Experts of a small language model.
Size: 18 layers, vocabulary 10325.
Experts: 128 experts in each of 16 layers, a shared expert of 64 neurons.
Below are experts of layer 15 (counted from 0) of a mixture-of-experts language model. Rows are named router (the router's row for the expert), gate (a neuron's input weights, with its number), up (a neuron's input weights, with its number) and show model dimensions 0-127. Each number is 200 + 30 x the weight over its row's rms, rounded and kept within 0 to 999.
Before each expert's rows: a language model's description of what the expert responds to; "gets" lists some tokens that make up at least twice as much of what it gets as of all text. This comes from a sample of Wikipedia text that the model never trained on. Tokens count by the router's weight.

# expert 61
What it handles: Table column separators. Pipe separators between cells in number-filled tables like sports statistics or medal counts, plus semicolon variants such as –; and %;.
gets: " |", ";", "|", "%;", " –;", "aged"
router,251,160,209,188,127,169,180,273,162,167,232,223,233,175,137,207,149,252,173,233,171,261,187,167,233,245,196,210,161,206,196,191,181,222,195,183,228,245,211,217,158,206,188,195,203,251,219,177,180,217,231,178,215,214,147,205,247,175,170,189,144,187,209,217,169,194,161,140,203,214,191,223,188,227,212,192,178,198,231,162,210,163,185,221,202,166,167,178,157,165,192,199,213,184,169,240,212,160,182,200,171,191,234,185,211,205,185,218,254,215,221,247,189,223,241,181,185,177,160,136,232,193,235,178,233,246,216,219
gate0,207,173,202,214,185,210,234,225,221,208,191,212,174,194,190,204,174,220,168,221,250,217,201,203,230,225,139,259,215,160,147,196,143,211,244,251,224,247,235,223,212,184,173,203,178,209,238,215,197,153,165,246,195,205,178,191,155,272,205,258,209,199,225,148,150,242,188,203,261,178,189,168,207,181,223,257,189,252,166,202,231,230,182,201,223,218,162,205,195,161,257,203,137,211,242,162,207,191,206,190,230,198,181,195,255,185,239,212,198,207,260,245,194,206,218,247,222,199,168,184,189,228,199,192,236,178,197,155
up0,202,195,230,217,196,197,209,203,156,154,218,223,198,212,167,203,166,215,203,177,283,181,175,198,241,159,186,243,168,225,212,181,177,199,210,202,201,191,259,228,191,223,214,275,176,198,222,228,189,192,171,179,166,200,241,219,224,231,194,199,161,243,190,177,177,250,171,135,215,206,248,194,175,185,175,241,162,246,165,231,189,264,196,211,225,178,217,198,193,163,235,170,211,280,222,195,192,190,178,206,159,213,201,179,219,207,172,192,209,214,164,227,260,221,268,145,249,235,235,157,192,180,237,178,203,203,183,258

# expert 33
What it handles: Word-initial consonant pieces. Short opening consonant pieces of lowercase words, such as d in dread, th in thoroughly, st, ch, l, conf.
gets: " d", " l", " D", " st", " Ch", " Th"
router,198,242,202,139,215,196,194,177,167,233,175,238,166,172,205,208,181,253,180,254,225,196,235,225,230,171,248,210,172,233,170,234,246,196,193,216,224,204,205,191,220,203,187,186,205,153,211,202,214,164,160,184,184,236,184,246,121,245,179,224,135,166,227,224,189,182,187,227,163,228,203,143,187,264,222,230,242,189,200,251,172,173,236,170,198,245,189,148,217,172,181,174,175,227,220,168,161,158,177,276,209,184,206,182,196,212,158,186,230,225,231,231,172,179,230,215,243,223,188,207,171,167,193,204,218,159,177,221
gate0,152,210,232,189,231,189,187,212,247,211,159,169,194,183,162,227,192,299,227,172,155,169,223,226,180,225,174,219,156,228,187,187,250,271,180,197,202,175,221,201,228,163,150,188,188,164,197,157,202,208,242,195,178,219,187,213,209,153,195,211,178,174,188,190,172,243,243,185,199,174,214,158,153,251,189,265,182,169,192,171,176,151,211,213,155,169,201,145,183,168,247,171,189,177,245,223,233,198,218,200,169,201,207,153,205,235,195,188,208,180,179,190,200,162,278,200,209,209,251,220,165,174,170,168,202,201,200,231
up0,203,200,223,245,196,196,169,240,186,223,197,166,190,213,209,186,203,206,187,216,133,238,198,214,241,178,244,222,160,208,200,203,267,223,192,188,210,184,191,166,194,199,244,225,223,140,189,189,175,123,211,192,198,214,251,195,186,211,166,183,150,211,151,158,209,180,199,152,259,196,121,217,254,183,221,207,172,203,230,134,247,183,196,218,247,203,223,162,178,185,256,183,224,184,189,222,206,221,247,159,223,198,218,177,185,213,204,177,198,142,207,244,222,234,150,204,179,198,176,194,182,225,200,232,145,208,198,128

# expert 54
What it handles: Sports table separators. Pipes, semicolons, hyphens, and country codes like ITA, SWE, JPN separating entries in sports results, squads, and racing tables.
gets: " |", ";", "|", ":", "-", " /"
router,241,185,239,252,213,202,200,188,181,186,208,185,167,163,211,223,250,195,240,183,228,225,174,232,243,238,211,160,235,177,216,224,224,249,181,179,194,246,242,191,137,160,189,188,236,248,198,183,174,199,211,150,177,230,192,221,219,153,159,188,182,255,169,189,187,229,200,238,238,217,155,210,188,269,275,189,227,159,199,166,219,175,138,212,158,211,171,207,226,213,199,223,196,150,200,253,222,175,223,248,217,184,166,171,193,184,219,194,202,162,231,195,231,205,195,201,167,156,166,211,243,187,196,180,136,169,175,215
gate0,205,229,155,231,237,201,204,215,225,226,215,229,248,202,247,162,254,220,173,219,204,232,166,187,142,190,208,176,211,249,145,223,172,216,223,202,196,245,249,178,251,202,219,220,246,181,201,143,208,234,201,184,211,214,224,152,223,205,212,179,234,172,189,221,232,238,217,173,185,190,163,218,241,168,259,218,264,195,216,183,235,188,164,227,207,207,264,218,194,241,227,185,184,232,212,187,261,204,192,179,217,195,248,143,180,166,183,239,228,202,237,208,245,259,212,179,185,202,232,172,221,261,154,199,173,187,181,201
up0,208,227,152,214,178,170,159,239,208,193,191,197,175,176,212,208,181,162,226,227,161,168,190,226,157,157,178,211,156,235,146,175,201,200,199,220,209,201,168,198,206,130,182,183,187,216,266,199,231,199,238,152,236,210,221,209,190,222,216,159,222,247,187,229,208,216,208,193,192,143,187,199,180,237,200,218,214,211,185,210,182,187,167,179,186,122,201,240,135,214,177,217,187,230,235,238,179,217,233,173,188,173,232,159,188,201,213,192,208,232,181,223,255,151,261,178,218,190,234,160,180,206,126,215,181,159,223,289

# expert 18
What it handles: Clause-ending punctuation. Commas after introductory time phrases before the subject, final digits of years, sentence periods, and connectives like However, Although, when, where.
gets: ",", ".", " that", " where", " when", " However"
router,145,190,217,239,201,215,194,160,234,246,210,214,232,195,179,234,183,197,247,183,184,147,200,235,232,206,199,156,183,198,181,205,198,170,175,272,259,187,216,206,209,176,205,242,255,204,252,253,161,205,238,172,141,154,214,216,223,171,216,171,208,215,225,216,197,226,172,191,229,189,203,170,190,162,148,184,200,145,208,150,191,235,215,201,162,169,201,159,259,172,220,224,222,178,180,224,188,172,218,159,186,230,193,176,213,192,218,154,244,170,218,143,211,193,196,178,230,227,264,178,120,199,217,198,173,209,238,213
gate0,180,204,201,198,172,229,238,257,188,193,199,176,204,185,186,214,260,204,205,261,226,221,202,245,220,246,234,228,182,228,227,185,185,178,181,198,148,258,215,199,221,201,193,166,202,180,163,161,208,226,227,196,212,193,218,242,233,217,123,212,222,220,182,263,137,213,232,229,204,193,212,213,205,211,266,208,184,196,223,181,200,148,184,159,162,237,160,192,208,213,186,217,258,201,213,198,196,201,148,221,111,200,200,236,183,162,193,209,190,210,226,228,149,178,168,219,164,211,214,209,147,291,215,182,162,216,221,191
up0,225,228,122,258,178,221,225,162,210,217,209,221,217,233,194,189,247,184,112,186,198,239,203,230,134,165,158,182,306,171,178,164,199,164,209,130,184,228,226,214,183,217,167,227,159,221,196,211,170,183,227,204,209,186,184,215,148,242,223,252,205,211,210,210,233,213,193,197,184,149,221,196,175,198,179,184,176,200,203,195,170,250,175,184,197,240,217,192,224,149,222,186,162,181,192,191,209,207,208,215,237,177,143,206,195,184,177,215,213,222,221,251,215,236,195,181,155,180,152,202,201,233,184,219,197,227,186,250

# expert 40
What it handles: Table header cells. Column headers and cells in sports and election tables, such as Votes, Candidate, Opponent, Result, Apps, plus blank or number cells.
gets: " ", "0", " —", " Total", " %", " Votes"
router,162,191,198,173,178,192,223,157,173,195,181,193,275,242,183,204,219,202,233,163,239,184,245,218,169,233,145,173,188,185,240,201,182,182,239,182,249,214,250,218,154,196,179,222,219,193,145,207,196,215,165,225,221,203,220,197,228,135,194,244,214,175,164,173,204,229,144,194,197,216,136,195,207,171,177,166,198,206,164,185,220,188,149,187,176,169,195,191,192,205,279,180,233,220,215,234,233,242,161,228,245,224,229,174,257,256,185,237,195,221,178,244,162,162,235,212,172,247,185,200,209,220,202,183,158,178,167,178
gate4,285,164,221,112,199,173,242,171,152,180,191,214,187,158,189,188,243,205,186,200,256,228,192,211,199,247,219,203,240,213,234,203,224,205,213,171,186,128,251,168,205,244,221,186,225,281,175,219,207,210,186,218,178,181,187,217,246,195,212,249,158,204,216,233,242,174,161,173,228,174,208,157,244,178,218,204,166,214,227,205,217,238,237,198,178,203,184,180,220,221,209,165,185,195,190,222,264,197,218,259,196,214,228,176,184,212,185,146,178,221,183,239,174,220,164,210,144,224,254,193,186,232,214,185,193,193,216,207
up4,224,187,199,250,190,212,167,241,181,204,178,181,215,147,179,180,247,209,172,172,166,192,187,230,212,218,252,207,176,198,141,194,201,251,192,204,211,127,237,195,231,231,207,202,214,203,203,235,199,221,163,209,199,205,247,258,181,157,203,242,238,188,185,208,204,182,185,162,189,217,250,173,249,178,215,225,171,241,218,253,219,224,240,198,195,255,228,182,157,157,179,238,237,245,172,199,141,181,185,225,279,206,218,190,186,131,216,192,180,148,201,257,175,189,198,183,240,215,173,224,224,193,196,208,168,212,192,140

# expert 26
What it handles: H, M, W onsets. Single-letter first pieces of names and words, mostly H, M, W, lowercase w, h, such as Skywalker, wattled, Halton, Minsk, Horde.
gets: " H", " M", " W", " w", "w", " h"
router,241,196,197,197,222,227,221,245,252,194,201,237,201,208,227,196,195,143,175,218,217,220,259,170,246,214,194,172,195,158,214,240,189,185,180,232,240,162,180,179,204,186,208,212,144,206,200,185,204,172,160,211,181,221,147,217,245,225,197,176,147,179,244,194,177,216,237,196,199,190,212,242,204,218,180,192,197,174,182,206,138,253,213,214,247,174,256,254,237,184,159,156,210,196,169,225,251,232,137,175,182,232,166,222,247,261,167,199,170,206,230,151,179,212,212,153,224,160,194,193,182,168,212,160,236,172,149,188
gate0,150,176,199,224,226,192,195,206,231,163,202,153,181,214,188,244,231,186,171,172,217,213,191,206,252,182,170,193,182,244,138,241,187,225,167,246,205,190,173,203,166,197,209,214,166,138,188,145,114,166,200,210,179,171,208,209,204,237,157,226,216,272,243,210,218,251,213,168,210,166,204,219,154,208,203,273,173,167,173,240,192,187,215,246,149,171,214,220,204,209,212,215,262,206,177,193,222,185,156,228,199,234,188,178,184,220,207,243,204,183,220,179,210,170,291,180,190,222,186,207,192,190,228,220,183,197,177,244
up0,185,172,222,218,230,214,213,244,146,157,212,184,272,196,262,225,225,167,228,196,199,156,222,194,185,202,239,202,207,231,174,211,180,189,198,149,197,246,210,126,187,195,219,170,204,248,193,196,232,231,237,248,171,228,227,184,212,153,198,178,212,258,174,216,206,216,167,153,219,257,192,201,222,202,194,185,250,197,162,188,167,167,227,153,214,220,216,214,287,212,194,256,165,211,238,219,202,248,245,178,199,210,216,213,244,177,181,235,203,210,192,236,213,252,206,178,216,119,200,156,200,225,180,189,203,200,188,194

# expert 6
What it handles: Infobox list hyphens. Line-initial hyphens and pipes opening infobox or list fields after a line break, such as "- Full name:" and "- Country of origin:".
gets: "-", " |", "|", ";", " •", ":"
router,207,194,208,216,165,152,233,211,245,222,253,238,214,208,150,257,255,190,234,242,248,232,189,251,183,216,184,181,199,205,166,171,212,213,248,212,163,218,243,212,164,210,231,197,197,258,132,244,219,219,139,219,168,180,138,190,200,201,223,197,245,183,181,193,174,224,248,148,174,221,188,199,223,240,182,169,173,210,143,206,214,228,168,243,227,212,192,189,198,235,217,204,226,233,197,185,152,163,225,248,165,181,183,199,249,167,231,178,239,170,216,197,237,188,224,229,227,180,221,189,192,169,229,200,167,176,182,162
gate0,219,199,194,162,183,188,190,241,186,173,131,250,220,180,244,210,193,242,214,155,214,199,223,255,247,242,218,206,234,199,208,167,265,130,209,197,163,180,256,152,198,183,210,200,185,202,193,186,235,209,167,162,203,195,173,205,210,199,203,236,152,224,218,224,227,232,219,198,211,231,149,230,188,186,201,135,178,232,192,170,212,230,207,205,218,177,240,186,260,218,185,226,212,224,233,177,219,171,180,181,204,206,207,205,138,214,224,204,211,160,198,190,218,234,298,225,232,203,258,159,178,164,167,198,196,227,209,259
up0,190,195,192,238,203,255,156,203,204,182,212,155,200,269,185,178,170,175,220,191,209,157,265,213,158,196,173,177,170,235,249,201,171,232,208,221,187,131,206,244,242,168,231,220,251,200,175,190,226,295,219,183,146,209,207,253,182,230,226,163,226,258,223,222,194,206,254,231,159,226,172,196,169,260,159,197,209,239,183,269,173,237,230,201,187,237,161,180,190,193,192,186,220,218,210,220,190,194,211,236,175,230,210,237,185,186,160,230,235,214,181,209,225,196,211,222,216,242,186,194,228,203,190,181,228,213,200,212

# expert 57
What it handles: Plural people nouns. Plural nouns for groups of people and the pronoun they, often before were or are, such as students, members, soldiers, protesters.
gets: "ers", "s", " they", " people", "es", " They"
router,194,243,148,171,200,174,211,183,226,224,184,197,199,233,177,207,196,173,178,225,233,238,249,220,241,227,168,190,208,240,177,219,220,197,236,146,191,222,225,217,230,232,212,154,165,193,245,205,151,188,198,200,209,240,179,192,249,229,178,157,212,236,175,221,245,176,217,194,175,162,215,206,176,168,190,218,165,203,240,172,182,210,155,236,157,234,143,184,162,158,239,218,191,144,219,200,244,200,228,208,240,259,248,204,212,179,189,218,141,204,221,192,163,213,126,245,162,135,205,184,160,197,189,195,178,246,215,232
gate0,194,212,220,169,187,177,248,202,241,178,187,196,160,213,155,193,200,184,250,230,279,201,182,191,230,198,248,180,159,171,212,168,226,210,192,187,203,257,190,229,209,201,152,203,224,169,156,205,165,188,194,243,200,243,218,198,231,188,185,189,164,231,218,192,220,190,184,168,190,170,240,198,189,139,166,175,147,169,230,210,232,199,184,218,207,170,127,216,258,235,218,174,155,164,243,232,263,249,218,190,166,244,214,171,223,164,201,235,208,169,180,194,275,189,187,173,221,192,179,181,202,178,196,178,144,188,148,240
up0,164,232,200,190,195,236,184,114,192,214,189,186,257,179,192,185,122,239,143,186,199,230,198,206,243,180,172,170,180,197,227,202,170,212,198,159,210,192,163,182,172,191,199,225,146,191,239,211,244,220,233,233,159,230,184,204,218,231,222,220,211,174,212,153,180,179,184,222,211,194,203,130,176,238,216,213,193,243,163,151,235,187,170,133,214,217,162,213,188,202,212,214,151,191,196,194,165,179,141,212,228,193,245,244,201,185,156,173,213,237,183,202,189,199,251,219,283,211,199,215,255,221,220,168,217,225,237,198

# expert 44
What it handles: Articles before institutions. The, former or 's placed before political and official bodies, such as "of the High Court", "the National Conference", "Carolina's 4th district".
gets: " the", " The", " |", "The", " a", " of"
router,158,206,240,207,199,196,227,195,184,258,220,153,238,157,222,186,212,149,234,169,259,223,155,182,165,214,214,146,242,200,197,179,206,220,147,172,248,196,197,172,208,254,234,213,196,237,198,248,183,168,226,194,169,244,175,179,215,198,210,205,231,199,238,217,202,174,256,248,221,215,144,210,248,243,164,174,257,184,167,248,189,172,173,189,224,238,154,180,207,181,193,205,210,154,220,210,209,195,219,166,259,188,206,175,173,170,208,179,248,208,161,220,162,185,151,195,247,220,211,247,203,198,234,225,170,156,199,207
gate0,196,238,241,168,186,163,146,198,233,223,172,191,233,171,120,161,175,219,224,199,172,188,212,227,222,183,195,185,163,243,145,184,217,179,177,178,229,175,178,203,226,204,162,189,235,176,175,198,257,161,171,197,223,206,200,203,193,151,175,205,216,165,189,172,169,237,230,200,188,200,220,235,206,166,210,142,198,233,229,253,203,181,145,194,209,255,216,179,164,268,275,185,184,168,239,213,190,198,220,198,194,155,197,242,163,219,199,203,208,170,212,218,211,229,150,219,234,253,230,215,228,127,199,197,150,199,227,234
up0,203,212,219,213,284,181,203,199,226,206,164,193,144,238,174,204,188,160,173,184,243,233,233,167,208,248,222,246,231,180,245,168,209,241,247,209,217,199,182,224,222,192,178,195,203,185,134,179,169,178,236,194,199,135,176,224,218,200,201,183,240,209,201,246,235,178,193,158,177,225,224,165,169,228,184,152,246,216,161,190,205,167,181,191,185,238,220,150,272,174,201,177,188,198,174,173,184,228,243,177,224,209,243,210,212,198,196,210,197,172,224,216,246,189,136,198,269,197,219,210,221,152,204,135,188,239,157,205

# expert 30
What it handles: M, B, pl word starts. Opening pieces of words and names beginning with M, B, Y, L, or pl, bl, com, rem, often after a hyphen, as in -m-ayor.
gets: "M", " m", "B", " M", " Y", "R"
router,245,176,179,175,133,229,154,189,242,189,162,204,196,174,228,211,207,154,202,217,200,183,189,196,234,192,222,222,175,184,237,207,237,210,170,244,255,185,239,225,222,204,221,140,166,174,116,168,225,226,184,242,201,213,159,206,226,252,225,224,169,245,199,199,210,153,210,191,226,168,239,201,244,225,191,216,242,195,215,216,230,242,215,216,235,262,217,182,216,175,195,230,191,264,231,197,166,225,162,223,169,231,201,185,170,209,172,178,130,174,198,196,200,181,144,152,213,187,199,201,187,189,129,189,203,167,171,177
gate0,218,206,174,167,180,203,203,168,180,222,164,210,216,162,154,198,203,236,222,213,200,246,232,214,169,220,147,229,280,228,241,167,233,163,234,214,188,209,220,209,221,186,242,217,203,185,185,202,229,164,251,178,228,167,188,223,196,204,180,243,149,189,225,251,233,213,251,219,240,183,223,224,239,264,194,222,199,209,199,221,207,270,197,175,225,231,253,180,173,172,211,208,260,200,252,194,207,187,192,272,178,223,229,217,201,211,206,216,177,222,225,225,179,200,177,187,131,255,232,180,199,133,168,174,189,216,246,186
up0,201,214,216,216,220,169,154,239,205,225,185,223,169,150,235,195,147,272,198,225,233,234,229,217,165,201,190,227,203,239,143,195,144,190,181,222,204,196,184,229,225,233,179,198,195,235,184,191,209,178,207,229,129,240,173,179,252,205,164,197,175,165,170,191,225,210,188,201,162,203,269,175,226,238,219,170,243,226,229,170,211,190,153,231,232,208,157,246,227,203,174,197,221,237,179,232,143,204,244,241,190,188,153,196,192,204,184,188,194,232,217,181,237,193,191,170,185,218,268,189,197,163,209,218,167,289,230,215

# expert 25
What it handles: Word-initial consonant fragments. Single consonants or short clusters opening a split word, such as s in sank or sheds, f, r, j, br, pr.
gets: " s", " f", " r", "j", "r", " J"
router,219,159,199,198,178,194,171,263,178,234,248,216,204,205,218,220,254,167,177,253,196,147,194,167,223,168,238,194,180,188,184,179,167,184,205,229,179,149,183,188,199,220,174,124,179,232,259,198,203,170,160,238,211,218,248,177,227,187,229,177,159,196,186,206,196,217,214,172,216,152,188,134,246,224,214,229,180,219,166,203,208,236,178,189,248,265,212,141,191,177,173,202,166,231,235,234,189,163,200,178,210,216,151,196,202,211,184,167,260,207,253,221,183,204,209,151,231,244,225,235,193,203,184,169,241,168,167,172
gate0,166,197,232,234,157,184,193,213,143,178,206,221,224,182,192,192,244,192,179,196,212,185,207,202,226,227,174,155,175,209,215,158,220,241,176,174,204,223,274,218,216,221,202,237,176,199,194,167,158,134,188,231,179,202,233,142,210,262,233,197,198,172,236,209,233,194,231,199,239,225,198,239,192,212,253,199,133,222,198,154,166,202,133,163,223,222,227,285,207,220,246,178,227,209,198,182,199,206,252,205,242,208,196,211,210,221,217,208,237,247,196,215,192,165,205,213,177,223,169,206,170,226,171,186,179,220,113,159
up0,198,201,145,224,183,120,196,164,198,214,236,214,196,167,149,187,170,204,198,206,197,153,243,193,237,216,156,225,158,132,226,236,234,208,155,188,219,217,167,133,205,201,185,229,235,253,213,191,173,224,200,194,209,205,187,213,194,184,185,192,149,197,190,193,155,184,171,197,127,209,206,199,206,188,218,179,239,194,151,180,182,217,236,222,194,175,236,178,149,225,209,202,156,158,141,208,167,196,150,154,181,133,219,181,220,208,162,197,177,196,205,189,206,176,189,191,245,220,178,221,134,250,221,208,206,170,155,149

# expert 29
What it handles: Clause-linking words. Subordinators and reporting verbs that open a clause, such as that, because, if, although, stated, claimed, According.
gets: " that", " as", ",", " but", " when", " where"
router,146,240,179,236,203,193,179,173,235,254,200,212,243,240,193,200,162,184,184,195,183,203,191,224,151,172,171,184,170,199,174,190,238,190,144,254,203,238,226,233,210,191,178,147,204,255,176,163,184,226,208,207,143,179,257,205,194,144,180,216,209,223,264,240,198,228,232,209,174,191,269,219,179,233,139,239,210,187,206,209,170,220,214,198,154,149,151,217,224,222,204,229,210,216,162,246,257,140,200,213,216,216,193,177,210,193,230,185,193,180,242,253,207,226,165,220,201,237,199,178,161,221,150,205,215,207,224,198
gate0,205,206,192,196,167,178,228,197,184,228,123,260,177,210,200,148,193,195,223,232,242,152,186,184,244,236,238,225,262,209,179,178,207,167,207,208,146,249,237,204,179,174,195,192,179,208,183,186,232,209,193,157,249,186,208,187,173,184,149,264,209,232,244,209,214,211,163,224,183,205,247,264,189,182,219,185,218,155,204,217,192,172,212,168,198,188,165,195,204,231,182,192,184,143,214,247,228,205,226,215,204,165,151,151,185,170,190,201,216,208,261,220,252,157,243,175,163,168,234,165,186,194,168,237,173,163,241,172
up0,237,174,210,188,172,204,198,204,200,203,200,219,216,202,215,204,217,206,192,197,169,204,139,196,244,219,206,192,128,221,183,253,188,200,205,148,179,197,199,220,205,231,201,209,235,201,222,228,182,180,206,120,193,191,209,230,185,144,203,236,186,173,207,193,209,202,208,244,219,245,248,193,265,146,217,173,204,191,227,146,189,154,228,238,207,221,185,183,139,191,149,184,211,190,257,239,191,185,219,195,204,142,216,168,226,210,210,200,193,186,106,204,180,158,185,231,191,170,210,214,92,241,205,174,222,231,159,172

# expert 58
What it handles: Census percentage tables. Percent signs and pipes in census demographics and election tables, like % Hispanic, median income, households, were non-families.
gets: " |", "|", "%", ";", ":", "°N"
router,181,196,192,154,148,240,221,234,197,167,195,225,277,221,175,231,181,216,177,213,189,211,159,206,199,250,205,161,255,227,157,185,206,223,199,223,210,172,134,156,150,247,194,212,164,236,150,219,213,233,157,168,165,251,218,215,237,153,255,189,221,228,179,231,189,197,165,159,161,226,202,186,218,213,136,189,213,274,219,226,197,161,177,220,176,243,179,210,222,201,219,189,256,198,155,191,214,225,181,203,186,194,217,152,179,244,197,236,228,205,232,239,213,184,182,201,232,185,221,156,220,184,242,180,187,219,189,215
gate0,167,211,206,138,266,162,197,198,195,219,156,218,171,184,260,147,189,211,211,215,201,253,191,131,222,210,203,185,186,227,188,174,218,254,184,216,237,217,172,209,143,249,210,219,159,147,154,171,259,151,181,195,218,176,188,209,173,169,205,192,223,176,231,186,156,183,142,197,199,255,153,207,167,160,173,186,199,197,194,230,171,229,187,231,197,245,232,173,204,220,205,231,231,209,163,239,164,167,282,185,178,210,230,223,217,196,200,203,174,229,186,213,226,239,203,210,254,196,186,176,160,226,203,169,211,222,240,198
up0,165,248,218,174,212,202,232,205,230,206,205,183,254,154,201,207,201,204,219,148,195,217,211,175,223,183,201,139,233,176,136,199,156,191,207,199,212,181,242,180,186,130,241,221,161,191,191,182,200,207,225,171,191,194,172,206,184,203,239,187,225,173,240,212,170,220,142,195,179,227,196,193,177,226,177,248,165,217,182,148,210,220,104,165,161,221,221,214,237,192,211,247,179,143,191,217,179,214,245,216,163,163,223,200,188,236,154,218,147,167,156,248,206,229,214,197,198,186,183,250,172,180,235,162,147,223,243,218

# expert 38
What it handles: Naming and role words. Words before a name, title or label, such as an, as, became, named, called, renamed, in "called an" or "known as".
gets: " an", " as", " became", " An", " named", " called"
router,237,142,165,184,194,211,213,207,244,225,209,192,229,204,196,203,166,157,247,143,186,170,178,191,243,207,179,204,248,147,198,160,185,197,165,224,191,194,166,199,217,173,151,176,186,224,173,174,208,271,208,181,173,235,151,223,177,184,219,228,171,205,169,208,157,243,168,200,187,198,186,243,210,211,237,201,242,202,156,235,184,221,189,176,229,270,200,202,224,177,187,220,197,219,163,236,283,157,232,214,184,151,187,227,216,184,231,205,207,212,144,231,143,206,182,188,187,194,230,240,207,157,169,227,138,195,250,230
gate0,210,135,232,180,205,198,195,203,229,232,196,216,206,188,182,178,262,173,211,235,178,173,215,200,205,208,187,263,230,212,144,209,178,226,234,165,162,237,224,160,213,159,166,214,218,200,165,224,219,205,195,220,232,196,220,209,174,247,216,286,200,254,210,189,182,146,232,175,222,204,241,206,178,183,203,164,210,207,162,153,265,208,224,234,210,231,133,209,165,224,205,246,244,229,153,203,187,234,200,183,176,175,178,189,210,248,209,226,229,226,200,205,132,186,194,231,236,211,217,209,168,232,176,250,191,203,277,208
up0,156,182,209,126,190,157,205,187,184,206,198,205,271,169,225,156,178,216,186,133,224,246,151,255,198,227,228,194,174,201,152,170,217,241,171,192,223,150,200,210,190,148,212,197,203,209,226,261,185,173,231,189,203,223,199,184,241,189,185,204,181,153,185,214,164,185,197,231,192,189,219,164,220,185,245,211,233,241,178,141,176,208,238,205,217,159,213,141,204,209,190,204,210,243,197,213,180,145,177,286,192,190,236,169,166,217,191,190,148,195,252,207,189,237,210,204,229,148,211,230,242,224,215,182,212,220,162,187

# expert 21
What it handles: Determiners before names. The word the or The, plus possessives his, its, their, starting titles or noun phrases, as in The Mandalorian or the first film.
gets: " the", " The", "The", "'s", " his", " its"
router,134,188,211,186,169,129,219,165,197,188,220,229,215,144,219,231,210,154,224,238,254,175,151,188,189,202,180,197,223,251,223,190,185,131,158,194,189,175,244,210,193,183,218,187,170,183,170,227,192,192,252,188,181,192,211,198,208,241,254,203,215,234,264,187,179,173,231,268,209,225,161,208,209,259,211,250,176,200,157,223,230,167,194,176,193,161,218,234,262,248,197,250,178,210,157,206,220,219,193,201,191,220,223,226,175,168,167,197,216,192,166,168,179,245,211,162,234,179,202,214,222,168,232,230,229,228,204,238
gate0,142,204,260,227,202,214,212,241,201,173,185,226,200,185,185,188,218,163,224,272,216,189,195,239,217,215,229,203,172,167,234,206,192,165,156,162,155,225,188,212,194,222,202,187,187,176,194,200,209,168,201,175,207,195,166,158,162,197,267,203,217,212,236,211,170,145,193,208,252,150,215,192,220,186,192,279,197,198,214,230,195,241,158,135,176,229,178,203,156,239,189,246,232,242,200,161,199,185,206,148,155,246,203,189,185,223,265,185,155,189,216,158,168,183,236,157,142,252,224,207,211,176,171,213,193,176,192,224
up0,164,202,195,186,221,236,213,167,234,235,252,191,216,219,233,128,185,218,172,216,227,215,241,271,206,195,210,171,239,218,183,224,213,191,136,242,240,225,238,188,225,218,249,220,176,225,203,250,236,140,146,196,154,245,184,235,211,171,210,148,178,199,216,207,247,176,198,170,240,229,222,240,215,172,175,207,190,220,205,244,178,238,169,183,198,215,226,177,235,215,156,192,228,158,201,225,183,190,226,222,185,185,182,183,149,190,225,205,183,246,268,184,190,224,186,168,202,205,157,141,191,242,177,209,190,243,192,241

# expert 43
What it handles: Later digits in statistics. Non-initial digits ending numbers in vote counts, percentages and semicolon-separated statistics, such as the 7 in 17 or 8 in 0.8%.
gets: "4", "3", "7", "5", "2", "8"
router,222,242,206,188,240,214,224,237,163,193,181,234,230,261,180,179,181,262,172,220,213,248,215,195,209,223,190,135,172,183,165,200,221,145,183,232,189,143,220,240,179,219,196,253,253,227,221,165,168,211,177,192,190,236,203,192,209,238,187,167,143,211,166,206,140,178,205,211,181,234,196,191,204,225,206,203,185,167,245,222,217,195,186,209,203,199,171,208,136,253,259,198,257,227,202,214,214,242,164,192,172,189,175,182,169,228,203,124,178,225,211,257,171,165,199,211,196,217,197,185,161,225,235,133,206,180,229,211
gate0,145,175,163,182,194,214,193,208,143,173,189,184,231,218,179,159,232,190,165,228,218,172,210,228,167,192,163,185,199,190,174,199,158,238,215,171,174,252,180,199,151,225,205,199,220,229,192,189,215,147,199,228,184,215,209,202,186,219,216,236,203,165,173,156,218,140,179,161,167,192,150,202,205,232,223,263,217,227,217,265,204,196,212,246,185,191,185,230,196,207,206,157,179,203,230,204,205,270,173,204,225,142,196,201,205,140,140,185,186,303,170,237,202,154,209,218,192,187,191,251,217,183,147,162,244,193,219,202
up0,176,207,171,203,187,235,226,210,205,169,174,167,212,222,203,189,278,227,210,192,212,210,228,210,223,142,248,127,186,215,219,198,175,190,210,193,206,244,237,208,158,212,190,183,201,238,200,212,215,146,202,199,142,163,185,212,187,206,129,140,173,242,191,196,170,226,222,241,150,172,235,187,206,155,181,245,145,193,220,195,168,245,174,224,205,170,226,174,215,224,207,229,241,217,270,224,215,165,221,173,233,151,150,213,176,186,250,213,224,208,226,188,230,244,211,214,166,172,191,194,175,191,221,213,222,181,163,270